{
  "experts_per_token": 4,
  "d_expert": 64,
  "hidden_act": "swiglu",
  "router_score": "softmax",
  "normalize_top_k": true,
  "routed_scale": 1.0,
  "balance_bias": false,
  "optimizer": "muon_variant",
  "beta1": 0.9
}
Below are experts of layer 7 (counted from 0) of a mixture-of-experts language model. Rows are named router (the router's row for the expert), gate (a neuron's input weights, with its number), up (a neuron's input weights, with its number) and show model dimensions 0-223. Each number is 50 + 10 x the weight over its row's rms, rounded and kept within 0 to 99.
Before each expert's rows: a language model's description of what the expert responds to. This comes from a sample of Wikipedia text that the model never trained on.

# expert 13
Description: Table brackets and cells. Opening parentheses and pipe separators in numeric tables, such as 10.6 (66), 10–3 (8–3), and cells in league standings.
router:44 55 46 28 44 30 53 30 57 33 55 36 41 48 44 61 56 61 51 48 36 47 47 41 47 47 51 58 56 44 74 52 56 49 48 50 59 58 48 58 60 58 60 64 40 58 38 32 57 22 58 46 43 43 40 57 39 47 48 31 49 37 58 45 63 30 43 38 44 63 49 44 34 58 65 47 50 34 52 54 63 36 35 76 52 37 43 42 31 45 57 50 36 47 65 58 38 51 54 40 48 48 41 68 39 52 51 51 51 38 45 43 53 55 50 72 65 50 37 51 56 33 43 44 29 50 38 50 67 44 45 28 65 55 51 42 43 43 57 41 50 51 54 69 56 50 37 61 45 56 44 49 43 27 56 67 61 46 43 50 49 53 58 58 43 67 54 37 64 61 39 39 47 59 57 55 56 62 52 44 50 50 57 46 54 29 45 40 47 52 58 46 58 59 61 47 52 51 55 74 68 56 43 55 46 40 57 65 39 50 46 35 40 68 41 37 40 51 49 53 57 41 53 45
gate1:38 26 75 57 54 53 49 55 46 67 30 51 41 53 56 33 35 50 34 43 36 36 56 49 39 53 64 41 57 34 56 58 48 48 44 36 50 48 55 53 57 45 51 57 46 61 38 57 54 55 53 45 48 42 52 62 43 56 56 58 61 52 49 44 69 75 51 34 46 44 55 53 50 51 57 68 62 70 45 50 50 48 30 37 30 50 59 54 43 59 80 28 64 72 71 50 55 47 54 73 42 49 46 38 45 51 53 51 45 58 51 61 45 43 55 48 58 47 67 44 49 46 51 29 55 45 48 59 40 48 57 64 64 37 32 67 40 32 46 58 56 44 45 55 52 57 34 44 52 68 38 60 54 56 55 49 42 59 53 45 43 47 65 51 49 47 40 51 53 51 56 56 63 30 66 45 44 50 52 43 22 53 56 54 54 67 43 37 33 53 47 52 49 40 59 50 55 30 51 60 44 52 56 62 54 43 40 45 47 72 39 58 48 54 61 54 41 47 58 60 42 43 52 56
up1:51 49 65 37 45 25 34 22 49 43 52 76 49 47 56 37 52 57 27 70 57 43 56 53 34 47 54 63 50 59 53 53 46 28 42 51 58 49 64 53 50 53 69 47 41 49 77 52 50 57 44 64 47 51 52 48 48 49 62 61 46 43 62 51 42 50 51 44 40 77 51 49 35 56 57 56 46 52 44 42 49 62 48 58 53 52 65 47 27 63 48 37 44 60 45 57 34 58 45 55 47 48 57 40 49 52 55 41 54 51 58 41 41 64 43 56 44 35 49 42 58 45 48 74 33 35 52 44 51 51 48 48 38 54 40 51 58 41 64 52 60 62 37 39 51 48 37 48 42 61 55 39 53 55 53 52 56 35 47 47 44 49 51 69 52 35 58 48 63 32 62 48 36 48 68 47 41 54 59 49 61 51 35 51 50 57 66 48 45 53 30 41 44 49 49 56 40 41 42 44 32 49 82 45 43 43 53 72 58 41 62 52 42 62 44 59 63 62 53 64 36 68 56 48

# expert 33
Description: Numbers and b pieces. Standalone digits in tables, dates and citations, like 3 in league stats or 4 September, and b pieces such as IS-B-N, Tur-b-ulence.
router:63 53 64 67 60 58 55 47 50 45 53 39 44 54 40 67 47 31 36 42 66 48 45 22 54 58 37 52 34 31 49 56 64 47 52 32 44 52 44 58 55 40 40 43 50 42 59 46 54 47 53 34 46 66 50 43 45 34 46 49 61 47 43 47 59 52 63 45 54 50 79 53 46 63 63 44 60 56 64 51 53 46 57 61 62 45 64 41 57 48 45 39 34 58 44 49 45 49 59 48 60 59 55 52 53 55 55 42 55 40 41 47 43 50 69 57 59 43 47 65 54 47 68 43 46 55 49 54 72 46 34 55 50 56 58 32 58 34 60 52 65 51 46 53 56 55 45 48 60 43 49 34 73 48 44 37 71 40 37 54 33 19 59 53 44 55 50 50 42 48 52 40 39 67 42 64 46 60 61 51 52 41 47 62 62 62 35 51 48 52 44 45 53 41 44 53 53 56 16 62 52 62 67 65 40 41 57 48 60 57 46 41 55 36 31 62 33 63 41 40 56 52 51 46
gate2:63 42 70 65 24 55 53 38 50 48 42 53 50 33 52 69 47 28 50 56 40 49 65 32 53 58 50 64 56 51 38 44 31 52 48 53 62 36 62 64 33 44 46 62 38 57 55 46 53 40 50 38 60 37 72 58 39 55 47 62 58 34 74 47 51 62 49 42 49 46 59 44 46 47 43 46 69 58 49 46 29 66 70 57 55 56 63 58 61 35 48 38 52 53 49 48 51 69 52 61 59 49 42 48 51 42 39 59 49 56 64 51 36 58 56 39 44 54 44 46 62 56 49 47 49 64 45 34 46 54 38 62 47 45 51 58 59 55 68 64 60 71 54 38 44 42 60 40 53 43 43 45 51 43 51 41 79 59 57 48 68 43 58 40 33 66 46 61 71 29 48 43 56 55 43 50 49 40 45 43 38 52 41 57 46 52 48 68 33 64 42 41 38 63 55 56 38 42 51 43 58 49 36 42 32 47 59 44 43 44 58 53 50 39 42 54 42 44 57 65 46 46 47 44
up2:64 42 64 60 65 53 58 35 63 58 43 38 66 56 37 41 60 46 57 52 43 57 54 40 68 53 51 50 60 61 47 48 55 46 58 37 51 40 55 35 44 67 42 33 65 43 39 55 46 65 48 57 41 32 51 70 52 66 33 35 49 40 45 53 48 61 57 61 59 54 43 61 26 55 47 50 57 37 48 50 53 54 50 43 53 51 30 51 63 43 57 46 27 49 50 72 47 51 51 65 61 37 50 72 58 47 58 49 40 42 46 54 64 59 55 71 51 53 51 62 43 47 53 51 41 55 62 46 41 45 40 36 41 43 59 55 55 63 49 61 63 57 62 51 85 35 47 65 68 57 35 36 52 54 42 50 61 40 42 63 36 50 43 45 49 49 60 61 38 56 36 57 59 55 33 66 38 58 65 52 48 45 45 59 50 52 61 57 50 40 35 53 52 48 57 39 51 49 49 70 50 45 63 41 66 46 32 57 45 42 30 46 57 45 29 58 53 47 52 43 38 49 37 50

# expert 4
Description: Western personal-name pieces. Pieces of English and European personal and place names, plus some sentence-final periods, such as John, Rob-ert, Len-ox, New-port, Jørg-ens-en.
router:52 49 52 58 68 45 38 78 36 25 55 52 44 51 50 59 46 31 39 34 49 49 60 51 43 52 56 48 63 39 50 66 51 46 59 54 57 61 73 40 52 43 54 58 64 34 39 37 47 55 48 54 69 53 60 54 27 53 59 55 54 60 54 66 43 42 38 43 52 44 29 36 61 33 47 44 50 59 59 37 58 49 45 52 50 29 60 42 38 42 54 55 35 28 65 54 54 42 52 73 55 49 56 34 34 65 33 35 49 44 57 69 51 53 73 51 52 54 36 56 49 61 49 60 50 53 51 44 38 66 58 65 50 47 56 51 48 45 54 64 49 65 40 32 38 52 55 49 54 59 46 53 73 56 54 50 53 52 69 46 28 51 57 61 40 47 44 54 43 41 49 63 51 41 56 57 57 51 61 36 45 48 35 51 50 43 64 55 44 36 61 55 41 40 55 51 59 57 65 53 63 30 47 52 46 40 49 57 64 56 54 44 41 40 33 47 52 48 47 56 44 53 53 27
gate0:44 56 42 49 47 58 50 40 53 74 53 48 54 45 35 30 47 47 52 74 34 58 65 64 54 50 67 46 51 56 34 47 47 64 49 59 62 53 50 59 53 59 54 49 51 45 41 56 43 38 64 54 38 42 41 56 50 39 42 44 56 59 40 42 39 56 53 61 46 38 45 40 48 38 32 58 54 54 49 42 36 34 58 48 51 73 48 52 68 56 59 62 36 50 53 55 35 46 62 50 55 47 59 52 56 44 63 50 48 47 49 61 29 43 49 59 37 44 43 51 36 53 38 31 40 47 44 77 45 47 61 40 55 52 57 48 32 48 37 51 31 47 38 47 43 55 36 41 52 61 47 73 59 53 30 47 51 63 51 47 71 34 55 49 41 52 49 45 64 45 71 54 48 36 46 54 39 41 36 53 48 59 54 51 31 62 48 39 58 50 48 54 50 62 57 53 51 42 28 58 52 59 76 49 54 51 54 56 57 59 49 50 68 39 55 58 40 79 36 37 46 26 48 64
up0:51 51 64 44 33 60 45 61 51 55 45 55 51 59 55 43 42 57 62 51 48 62 59 31 41 61 39 49 34 50 47 76 48 36 54 59 56 46 30 48 64 56 62 40 57 41 54 51 34 48 55 52 62 46 35 25 61 65 48 83 59 52 53 74 41 50 44 73 54 70 59 47 40 43 44 62 47 49 42 44 42 40 59 33 41 39 47 43 58 52 56 56 62 48 58 40 48 55 54 54 27 62 41 66 47 34 51 46 52 36 37 43 47 49 65 45 54 49 51 58 25 66 52 41 64 44 63 56 40 47 54 36 51 37 34 53 52 47 38 52 47 51 57 46 46 46 56 46 42 35 57 52 63 52 57 33 63 59 48 36 51 42 46 49 58 46 42 59 26 43 66 57 48 39 54 65 30 48 54 45 64 60 51 50 59 47 41 58 43 45 45 49 67 49 51 54 57 51 52 54 64 29 39 41 70 44 67 49 37 44 54 59 51 67 35 52 49 45 40 61 51 45 56 46

# expert 35
Description: Years and dates. Year prefixes and digits in dates and decades, such as 197 in mid 1970s, (200 in year lists, and month names.
router:61 41 40 43 33 46 50 40 66 40 47 43 44 64 48 42 54 53 58 51 50 45 44 45 48 56 51 54 49 62 38 48 54 42 43 37 35 50 36 46 48 63 60 41 44 53 67 46 70 52 55 57 41 52 53 55 41 35 53 53 57 44 68 47 48 60 63 41 24 42 66 66 31 50 54 72 51 47 32 48 41 38 43 55 59 64 51 36 57 41 58 61 44 32 39 62 53 58 60 49 55 60 35 56 35 44 51 56 36 45 54 36 75 54 56 62 45 33 54 52 67 67 60 41 35 46 49 50 32 52 54 50 43 58 45 41 59 50 60 43 40 53 35 55 48 31 59 45 47 57 48 32 63 49 44 44 65 43 46 65 50 55 40 62 53 62 51 55 35 45 61 49 75 61 53 76 43 51 28 39 57 53 49 49 33 48 46 74 39 59 52 57 62 46 65 50 32 56 48 54 62 44 55 49 63 59 60 49 42 50 63 35 42 45 53 38 61 51 46 57 30 37 45 56
gate0:48 38 42 30 48 56 49 40 55 55 46 58 47 65 65 43 38 62 54 42 40 33 37 54 57 43 51 36 71 59 62 49 48 49 44 48 53 46 46 55 63 67 49 42 51 49 49 42 50 41 34 51 44 54 62 58 64 49 70 52 32 52 35 47 43 35 66 68 56 56 54 40 67 63 52 31 54 44 57 31 28 57 58 43 55 59 55 52 56 42 52 64 61 47 31 46 45 54 47 43 41 45 51 52 34 45 49 48 51 45 32 40 38 43 61 44 66 58 42 39 40 40 56 70 63 63 44 33 81 46 58 30 63 61 61 41 47 42 52 60 49 41 56 54 50 56 41 54 48 52 77 47 43 51 38 56 47 49 51 53 54 54 73 56 38 57 42 34 45 61 59 37 60 68 46 61 47 47 49 48 54 52 51 44 37 50 52 46 55 36 31 44 31 55 53 38 42 55 64 48 59 49 45 35 33 63 47 54 63 50 47 39 51 57 61 31 47 62 44 43 46 26 50 58
up0:55 57 56 41 41 59 52 46 43 26 50 47 48 41 44 62 48 58 59 53 43 35 67 37 47 57 48 52 44 63 56 57 63 42 58 60 54 57 69 56 55 79 49 28 40 57 44 48 39 52 44 55 46 39 47 58 57 33 34 40 68 50 47 54 43 56 55 69 52 48 38 45 55 53 44 37 37 49 62 67 51 45 36 63 29 30 54 46 44 60 50 31 48 68 55 70 49 50 58 39 44 46 45 55 39 47 44 52 46 66 46 53 47 70 58 35 55 40 58 51 59 60 34 53 61 33 42 39 35 59 54 41 54 44 41 49 51 49 40 58 53 47 52 40 41 56 49 70 45 58 48 66 58 49 37 39 63 47 45 41 48 54 49 38 63 56 44 34 58 52 59 48 40 51 25 44 43 40 41 66 31 58 39 58 52 53 46 50 80 52 47 38 38 42 34 58 52 49 51 64 54 54 64 59 47 57 44 48 40 59 70 63 38 69 55 31 45 46 62 42 40 56 53 60

# expert 10
Description: Non-English name syllables. Short syllable pieces inside transliterated or foreign names and words, often South Asian, Slavic or Japanese, such as Natt-u-vanar, Naagusuk-u, van de Velde.
router:39 45 57 68 49 41 43 58 39 50 59 34 53 72 51 60 40 21 52 47 48 49 62 50 52 48 38 45 52 41 52 58 50 51 47 47 52 53 46 60 30 40 38 60 30 29 53 56 27 50 53 62 60 58 61 56 61 52 50 49 45 47 63 61 40 59 40 33 68 39 50 62 41 54 48 68 52 59 59 40 44 58 37 52 69 37 36 59 58 45 48 55 37 39 33 50 60 40 48 63 47 44 56 64 36 42 69 40 39 56 60 56 56 54 49 49 54 51 68 71 66 55 31 56 63 39 46 57 48 46 41 49 50 53 56 67 57 54 50 44 65 66 53 44 49 59 58 38 45 44 53 44 62 61 50 50 55 43 50 45 65 45 23 46 27 50 44 50 45 48 57 48 57 50 67 61 51 52 44 57 61 66 53 39 45 63 55 54 60 47 47 60 45 51 59 48 47 57 32 59 58 80 35 48 52 53 76 49 41 48 51 67 60 49 33 44 35 54 61 47 60 59 61 42
gate1:56 65 48 52 61 60 44 23 40 52 44 43 61 43 61 36 62 41 50 56 55 51 55 54 57 62 63 44 48 51 75 52 56 53 42 47 48 54 49 44 46 42 45 53 40 28 56 15 47 58 56 68 50 45 39 45 55 57 49 40 48 43 62 53 45 40 41 67 45 25 55 61 41 47 27 47 60 65 53 50 34 66 42 40 37 38 39 29 47 56 40 49 59 42 62 63 53 57 57 47 48 85 43 35 45 57 53 43 53 44 40 63 53 42 66 57 52 49 38 37 52 45 42 62 46 50 47 41 53 49 48 49 31 48 48 51 64 52 44 33 56 41 48 50 48 68 62 40 45 58 65 51 59 40 56 57 49 51 28 53 52 27 43 41 48 52 40 40 60 40 66 44 52 37 45 66 66 57 49 56 66 44 52 69 62 49 43 56 52 41 39 50 57 43 48 59 72 43 48 55 47 49 38 50 51 38 63 54 43 69 36 51 48 40 40 47 65 59 56 55 48 59 56 38
up1:47 43 38 54 45 66 57 48 63 65 64 49 54 37 31 45 59 48 57 55 54 49 45 54 56 49 67 64 47 44 45 58 55 37 60 49 46 56 69 52 44 41 72 52 52 60 50 45 52 77 40 59 65 49 56 50 79 42 23 53 50 46 52 44 44 46 59 43 44 49 44 42 44 40 43 58 41 48 55 40 36 48 36 57 66 32 59 42 50 44 63 39 48 46 55 44 50 62 48 57 74 55 53 25 45 63 49 42 50 51 47 76 44 71 55 55 52 34 64 44 44 46 24 45 53 43 45 69 30 42 50 55 55 48 57 57 52 64 31 46 56 36 58 49 38 50 49 48 59 61 52 41 58 38 53 45 42 48 49 41 51 47 35 62 51 29 49 78 49 58 37 48 47 49 44 61 39 40 44 52 55 75 56 47 46 31 55 44 46 50 46 32 42 58 43 50 45 42 54 70 51 68 66 51 55 50 62 52 49 48 48 55 42 52 26 51 46 51 53 57 40 46 45 39

# expert 0
Description: Mid-word vowel fragments. Word-internal pieces, especially i and c, inside names and words, like Rob-i, Eleg-i-ac, tele-c-ommunication, plus vi, Russ, music.
router:47 58 45 57 56 51 41 48 34 41 63 51 48 60 43 52 48 50 61 58 60 58 53 51 34 40 46 54 52 69 46 52 61 73 40 59 51 49 45 44 53 53 48 59 60 59 55 52 52 44 67 47 61 35 60 47 54 50 52 53 47 77 44 57 62 50 55 56 44 45 47 41 61 63 39 34 33 54 65 66 40 41 51 53 54 50 39 57 41 58 52 59 52 34 28 56 34 45 25 42 58 44 25 64 45 58 63 32 46 59 50 53 51 55 52 59 48 62 75 41 41 43 33 48 54 68 50 43 45 43 71 74 54 55 43 54 57 38 62 59 49 47 73 50 69 46 53 45 38 49 49 67 34 51 54 42 46 40 50 47 57 62 34 49 38 45 54 44 38 39 64 45 45 35 47 62 55 62 31 50 47 48 50 54 42 33 64 48 45 52 49 32 50 63 31 49 54 64 30 54 32 52 50 50 41 64 49 49 39 38 54 44 52 36 37 63 67 48 59 49 54 41 62 65
gate0:57 51 56 35 65 48 55 52 40 53 54 63 62 41 55 50 53 41 50 57 48 44 51 43 35 54 47 32 41 65 52 51 54 76 46 55 52 77 59 57 33 55 53 44 75 39 56 71 72 65 55 34 58 53 50 44 53 60 42 48 59 50 45 37 68 61 37 45 58 44 54 55 63 69 38 48 37 56 48 34 61 58 70 42 73 48 48 46 58 65 60 52 44 56 59 58 59 58 36 50 59 52 49 44 45 55 42 36 60 40 50 34 56 69 61 29 52 42 32 54 57 39 40 39 58 56 54 46 38 50 45 45 63 48 59 35 53 44 51 59 54 50 52 33 53 52 79 55 45 57 45 39 71 44 36 55 43 59 39 49 55 60 41 60 69 36 48 51 56 59 60 36 43 45 30 61 44 61 42 55 43 49 54 38 46 55 41 52 40 53 54 45 42 43 39 51 53 47 66 61 42 63 62 55 47 32 50 29 64 49 58 42 50 56 55 52 48 33 56 57 49 41 42 48
up0:35 34 65 48 40 56 55 49 62 47 64 55 67 46 47 60 49 50 53 47 47 43 52 48 75 43 47 51 55 30 48 53 30 69 40 51 38 36 61 44 53 62 53 38 45 46 51 36 49 55 48 48 73 42 54 39 50 49 41 43 50 79 57 57 39 64 65 48 45 49 45 47 52 35 41 54 51 67 45 55 56 54 45 39 62 34 50 53 59 56 50 58 48 42 73 34 65 63 41 54 45 61 44 70 60 42 43 69 59 49 39 40 56 44 42 55 54 37 56 29 55 41 61 53 54 48 52 59 47 62 56 58 43 48 48 29 70 42 53 58 49 53 58 67 42 41 35 49 37 40 56 49 36 32 30 52 54 34 46 51 44 37 55 67 63 41 49 54 54 52 35 63 29 45 50 40 38 46 44 39 20 32 44 37 36 57 46 46 49 59 39 60 58 53 44 34 48 54 53 62 33 47 45 66 49 44 52 51 51 50 49 53 56 51 49 70 58 48 54 47 67 55 59 53

# expert 1
Description: Scores and counts. Small numbers and number words in sports results tables and boxing records, such as 3 in 3-2, two, six times.
router:57 52 33 57 26 65 61 30 27 41 42 57 58 56 38 45 56 39 39 32 58 55 55 48 51 63 49 58 44 48 42 49 39 61 37 36 45 49 53 65 48 36 40 50 53 46 58 54 51 52 44 43 57 46 51 60 32 46 48 62 64 44 55 74 47 54 50 64 49 48 49 57 36 54 56 49 71 34 61 61 37 42 57 53 49 50 60 59 66 49 55 68 33 42 58 45 38 43 43 38 63 55 55 42 39 46 46 41 45 61 42 53 50 34 66 52 43 47 44 48 52 39 51 44 61 26 53 52 47 37 56 53 53 68 47 60 48 48 47 37 59 56 31 37 54 63 52 46 35 46 31 51 49 62 62 50 41 53 38 52 36 48 51 41 31 53 55 63 56 44 46 38 51 43 48 62 47 59 65 23 50 53 71 38 61 44 55 77 34 45 68 45 33 46 57 52 48 35 61 43 52 45 56 36 46 37 57 30 52 44 55 43 43 56 54 41 59 49 37 56 57 45 66 67
gate2:61 60 56 52 54 59 31 48 23 50 60 54 47 39 55 38 53 58 51 49 30 57 59 35 53 70 54 51 63 56 56 63 53 48 41 59 59 27 60 43 65 42 66 50 37 38 47 48 63 58 41 38 42 40 44 46 50 53 37 59 53 55 45 68 56 62 57 61 40 38 53 52 54 34 60 51 51 33 54 54 58 43 59 58 43 26 41 35 58 50 57 44 37 46 56 54 48 50 47 51 54 68 28 32 57 57 40 58 61 59 57 51 49 55 57 40 46 67 50 59 56 42 48 37 53 51 46 35 60 55 39 67 34 59 68 32 47 49 66 66 37 46 46 63 49 52 64 57 67 45 46 56 46 55 52 46 45 47 51 66 71 53 54 58 49 53 52 51 53 46 62 55 71 52 42 51 57 60 49 47 50 63 43 58 48 44 48 81 61 34 55 39 67 46 71 54 58 33 39 72 62 49 67 53 50 47 41 46 64 35 59 34 32 59 47 43 50 56 54 52 55 54 48 54
up2:45 62 51 45 55 54 47 45 66 72 60 58 45 46 40 54 53 32 62 42 52 54 54 49 44 56 51 43 39 52 56 48 59 30 70 72 56 41 52 64 31 54 51 52 42 50 43 53 48 40 46 50 54 54 46 36 48 55 38 46 46 42 47 66 69 44 53 50 47 35 48 62 49 50 46 41 39 39 63 50 52 41 47 42 51 53 50 63 54 45 50 37 58 49 55 57 60 51 58 48 49 60 58 36 29 55 52 42 53 42 49 55 47 51 53 33 37 57 46 38 59 56 51 56 58 52 46 46 78 39 48 18 74 69 46 38 61 60 50 53 52 56 34 51 54 51 37 53 51 35 43 43 50 41 62 30 31 54 50 82 44 31 48 52 52 60 70 65 59 60 59 44 53 61 48 66 65 41 42 68 58 33 37 41 51 43 49 59 48 55 44 60 46 54 30 38 34 64 34 44 38 52 51 33 43 54 52 49 57 36 46 28 54 48 45 45 63 66 48 45 51 50 62 32

# expert 62
Description: Digits in numbers. Digits and number chunks in years, table statistics, scores and coordinates, such as 198, 200, U2(1), 3.7(9)%.
router:64 48 46 46 31 65 41 40 45 40 56 61 68 45 52 55 48 56 51 52 52 34 65 42 44 71 59 68 46 45 52 50 66 57 45 50 45 45 43 47 55 51 55 59 54 41 49 49 59 39 46 50 37 60 54 55 37 37 25 61 48 35 70 62 54 34 57 37 48 48 61 49 43 55 60 32 59 37 51 57 51 57 41 57 57 59 62 27 74 50 54 58 45 42 65 53 52 58 55 37 55 43 43 61 55 59 37 55 57 46 58 61 56 40 56 44 39 48 51 59 55 40 43 41 44 44 31 56 37 61 54 47 37 61 34 64 40 48 60 46 59 35 41 58 57 55 50 52 36 36 40 37 54 31 52 57 66 46 58 53 34 53 32 49 48 52 57 63 33 62 46 44 50 40 54 53 65 59 49 35 59 38 60 55 48 53 47 69 41 49 42 70 39 34 72 72 41 60 59 54 46 36 44 62 50 63 60 58 43 54 51 56 26 41 54 47 57 45 51 38 63 41 32 56
gate3:54 44 43 46 45 43 64 56 66 53 55 35 50 56 38 50 43 42 51 36 43 60 45 43 55 45 41 51 55 52 41 53 46 44 41 50 52 27 55 41 48 66 46 28 41 50 28 42 56 35 70 52 45 45 54 52 62 45 55 46 34 78 45 66 32 50 45 53 49 53 55 56 41 47 35 52 55 42 34 43 50 33 44 51 61 41 26 71 50 53 51 50 57 46 36 65 26 57 57 48 40 60 60 29 50 57 41 55 49 54 34 47 49 72 53 56 60 33 59 49 38 55 54 44 42 58 58 46 50 46 53 39 59 42 60 40 69 50 64 26 53 50 47 59 46 47 61 41 49 34 46 38 70 51 61 46 48 46 54 63 57 59 32 47 55 62 49 56 53 51 77 55 70 66 72 51 59 49 35 53 57 60 60 39 50 44 45 61 41 42 43 41 46 64 61 47 27 38 56 43 56 43 48 46 59 46 60 53 53 50 39 41 39 44 54 60 44 54 42 24 55 60 46 52
up3:34 47 39 27 67 37 63 51 61 63 41 48 40 55 40 56 51 57 42 57 40 46 36 58 51 46 69 48 50 27 40 44 51 36 38 63 49 58 59 51 38 51 48 39 42 44 47 55 58 41 66 61 54 47 65 39 35 50 69 53 29 45 48 50 52 59 59 68 43 45 55 50 49 54 34 51 44 56 36 58 58 67 54 43 57 38 35 59 48 38 57 66 38 49 47 46 48 48 57 56 34 32 63 68 39 44 53 31 41 40 33 41 57 57 22 62 64 54 60 53 69 38 39 61 50 53 52 48 41 35 61 55 42 52 65 43 46 45 42 40 51 45 39 45 47 66 51 29 38 30 46 45 41 49 63 61 48 48 52 58 40 66 35 52 58 42 57 56 49 42 47 55 35 45 52 60 42 40 42 56 55 50 56 50 46 54 51 47 58 61 48 49 55 38 30 57 49 66 30 47 50 44 55 35 36 60 34 62 50 61 44 39 52 36 30 49 43 54 51 34 63 37 60 45

# expert 11
Description: Proper name pieces. Middle pieces and whole words of capitalized names, teams, places and titles, often in lists or tables, such as G-ate-way, Gr-and Bank, France.
router:41 43 61 49 45 37 46 65 55 44 60 43 46 56 49 58 44 54 40 38 61 47 46 50 39 59 64 38 51 59 39 53 64 34 58 35 42 71 42 66 65 42 41 63 52 35 24 41 42 38 44 47 37 46 50 39 66 57 37 56 37 37 40 62 39 43 34 52 63 61 31 69 45 57 51 36 39 41 53 50 52 59 42 50 40 43 56 50 62 44 60 55 57 38 53 28 34 38 53 46 57 42 57 39 47 44 41 32 54 43 46 60 65 53 53 25 36 41 43 64 56 54 45 30 51 57 57 58 64 55 40 61 64 44 56 56 61 40 37 67 57 43 45 68 47 40 50 45 53 48 67 50 56 45 65 67 42 49 55 50 29 40 49 44 44 43 42 56 39 37 39 37 45 52 57 62 53 65 45 48 35 61 47 46 59 44 50 44 40 49 68 41 50 52 60 56 61 52 67 40 47 70 46 58 36 34 59 60 60 38 59 53 35 44 48 54 45 39 57 37 60 37 54 52
gate1:42 66 36 51 56 62 59 41 59 49 57 54 64 39 55 45 43 30 51 65 53 49 38 52 58 40 52 40 38 66 42 35 57 31 43 50 42 33 39 50 54 65 53 46 71 59 57 56 49 37 48 46 45 53 38 57 47 59 47 56 38 52 35 57 46 56 40 61 39 26 52 48 51 57 57 65 50 52 41 53 64 42 45 42 23 47 52 75 63 32 58 57 38 48 37 50 57 49 48 56 66 43 57 49 56 49 41 36 45 51 60 44 50 60 42 31 44 41 54 41 48 39 63 59 34 43 50 61 40 72 62 48 69 55 44 53 54 38 32 52 45 54 40 58 51 44 68 56 57 55 61 51 49 37 43 65 52 37 53 45 44 55 37 43 38 42 57 60 58 47 63 43 23 49 57 66 49 51 42 64 53 56 65 58 62 63 53 68 36 42 44 52 45 63 49 37 42 39 57 59 49 48 51 71 36 57 46 34 47 62 52 49 37 53 69 37 60 36 44 51 53 43 58 70
up1:45 27 49 41 50 57 56 35 69 39 30 47 50 54 51 49 56 57 51 60 49 43 55 49 42 48 54 61 61 53 49 41 56 42 37 33 45 38 45 32 49 63 63 61 39 51 53 51 46 58 38 34 52 38 60 34 24 40 54 53 48 37 59 39 61 43 49 51 49 36 55 54 54 40 54 43 55 40 30 47 46 53 56 49 58 47 34 52 35 52 47 44 35 35 38 53 39 36 50 49 48 30 39 43 49 51 73 31 58 48 48 52 66 42 39 55 46 52 61 71 64 61 53 34 60 54 43 59 58 59 51 44 54 58 62 31 54 50 69 44 64 61 46 55 58 42 41 53 36 42 56 35 54 52 57 49 42 49 61 60 51 35 52 36 43 38 40 24 48 72 52 46 71 45 55 38 46 52 68 42 57 41 54 46 60 50 48 54 54 68 44 50 60 48 53 41 57 39 36 45 33 60 74 52 55 77 46 50 33 65 52 57 57 48 55 36 42 59 46 64 52 44 46 47

# expert 27
Description: P and m pieces. The p or m piece inside words after a short start, as in A-p-artments, corres-p-ondence, Che-m-Spider, plus comp, app, imp, exp.
router:26 77 67 62 36 67 48 39 51 39 52 55 42 43 30 40 49 63 51 60 42 44 62 45 46 38 49 47 59 55 63 40 44 52 49 40 53 74 34 31 61 58 30 58 51 49 41 42 42 50 47 51 45 44 46 54 44 45 49 45 65 37 35 46 66 62 72 56 53 58 47 33 77 54 52 57 32 37 46 42 39 36 63 55 50 44 45 49 63 62 52 52 71 56 32 50 64 41 57 45 45 55 48 44 50 62 59 57 45 37 50 47 46 50 34 33 60 55 51 43 35 41 34 56 46 54 53 36 56 44 58 69 52 46 57 49 41 47 43 67 54 53 71 52 50 38 32 37 54 66 52 42 66 40 41 59 45 63 50 40 55 57 45 42 40 42 60 48 49 49 49 50 58 62 42 52 56 37 39 56 40 51 40 45 55 43 50 37 38 53 34 49 58 41 43 64 56 58 51 52 44 43 43 35 54 59 54 64 68 56 54 45 50 51 66 38 60 71 61 45 47 34 40 62
gate1:40 59 61 54 47 59 42 56 48 39 48 40 44 46 38 42 56 56 30 72 34 44 58 33 63 50 62 63 52 41 55 34 52 49 62 41 49 52 55 45 55 54 36 48 55 48 36 62 37 55 48 52 55 42 54 58 50 52 61 52 54 53 55 43 76 53 67 55 40 52 50 54 63 38 48 61 62 41 32 49 52 46 65 45 52 48 63 61 54 26 61 51 60 43 46 50 53 50 47 47 47 51 56 60 49 36 56 46 58 57 51 31 28 51 55 56 60 67 51 59 52 67 31 59 44 40 49 56 41 37 35 51 49 70 41 56 41 49 33 50 44 49 53 61 63 51 55 46 63 27 36 47 46 27 36 51 58 36 50 41 48 80 53 62 53 40 56 33 46 56 49 59 72 46 36 61 54 52 41 45 55 49 62 71 30 63 49 50 57 47 44 52 41 40 62 67 54 46 58 52 45 54 42 40 59 31 27 65 39 48 35 47 73 48 51 49 51 58 42 46 45 57 40 51
up1:42 34 64 62 42 44 31 45 37 70 51 37 63 33 50 60 52 33 34 53 66 54 61 42 51 42 30 63 56 55 50 61 55 44 54 44 41 53 42 53 55 50 52 57 55 43 34 42 54 63 52 62 53 50 45 48 47 76 31 51 51 46 47 60 56 54 53 54 34 00 65 57 63 54 56 50 62 41 52 56 56 51 54 54 51 52 42 54 59 50 34 34 63 44 74 54 56 51 63 53 61 47 51 44 47 51 46 43 55 56 55 51 48 44 37 50 50 29 36 61 60 36 57 28 52 43 39 54 67 51 58 49 56 40 58 57 58 38 41 52 41 51 54 49 51 41 46 33 40 53 59 54 59 50 70 47 48 49 47 47 73 48 47 62 56 61 55 40 41 43 44 44 49 62 49 48 57 45 46 40 60 63 51 45 57 46 35 57 43 45 33 55 68 44 44 70 51 49 43 46 56 42 61 56 66 56 53 41 48 45 36 44 68 41 59 48 29 52 59 43 73 44 46 56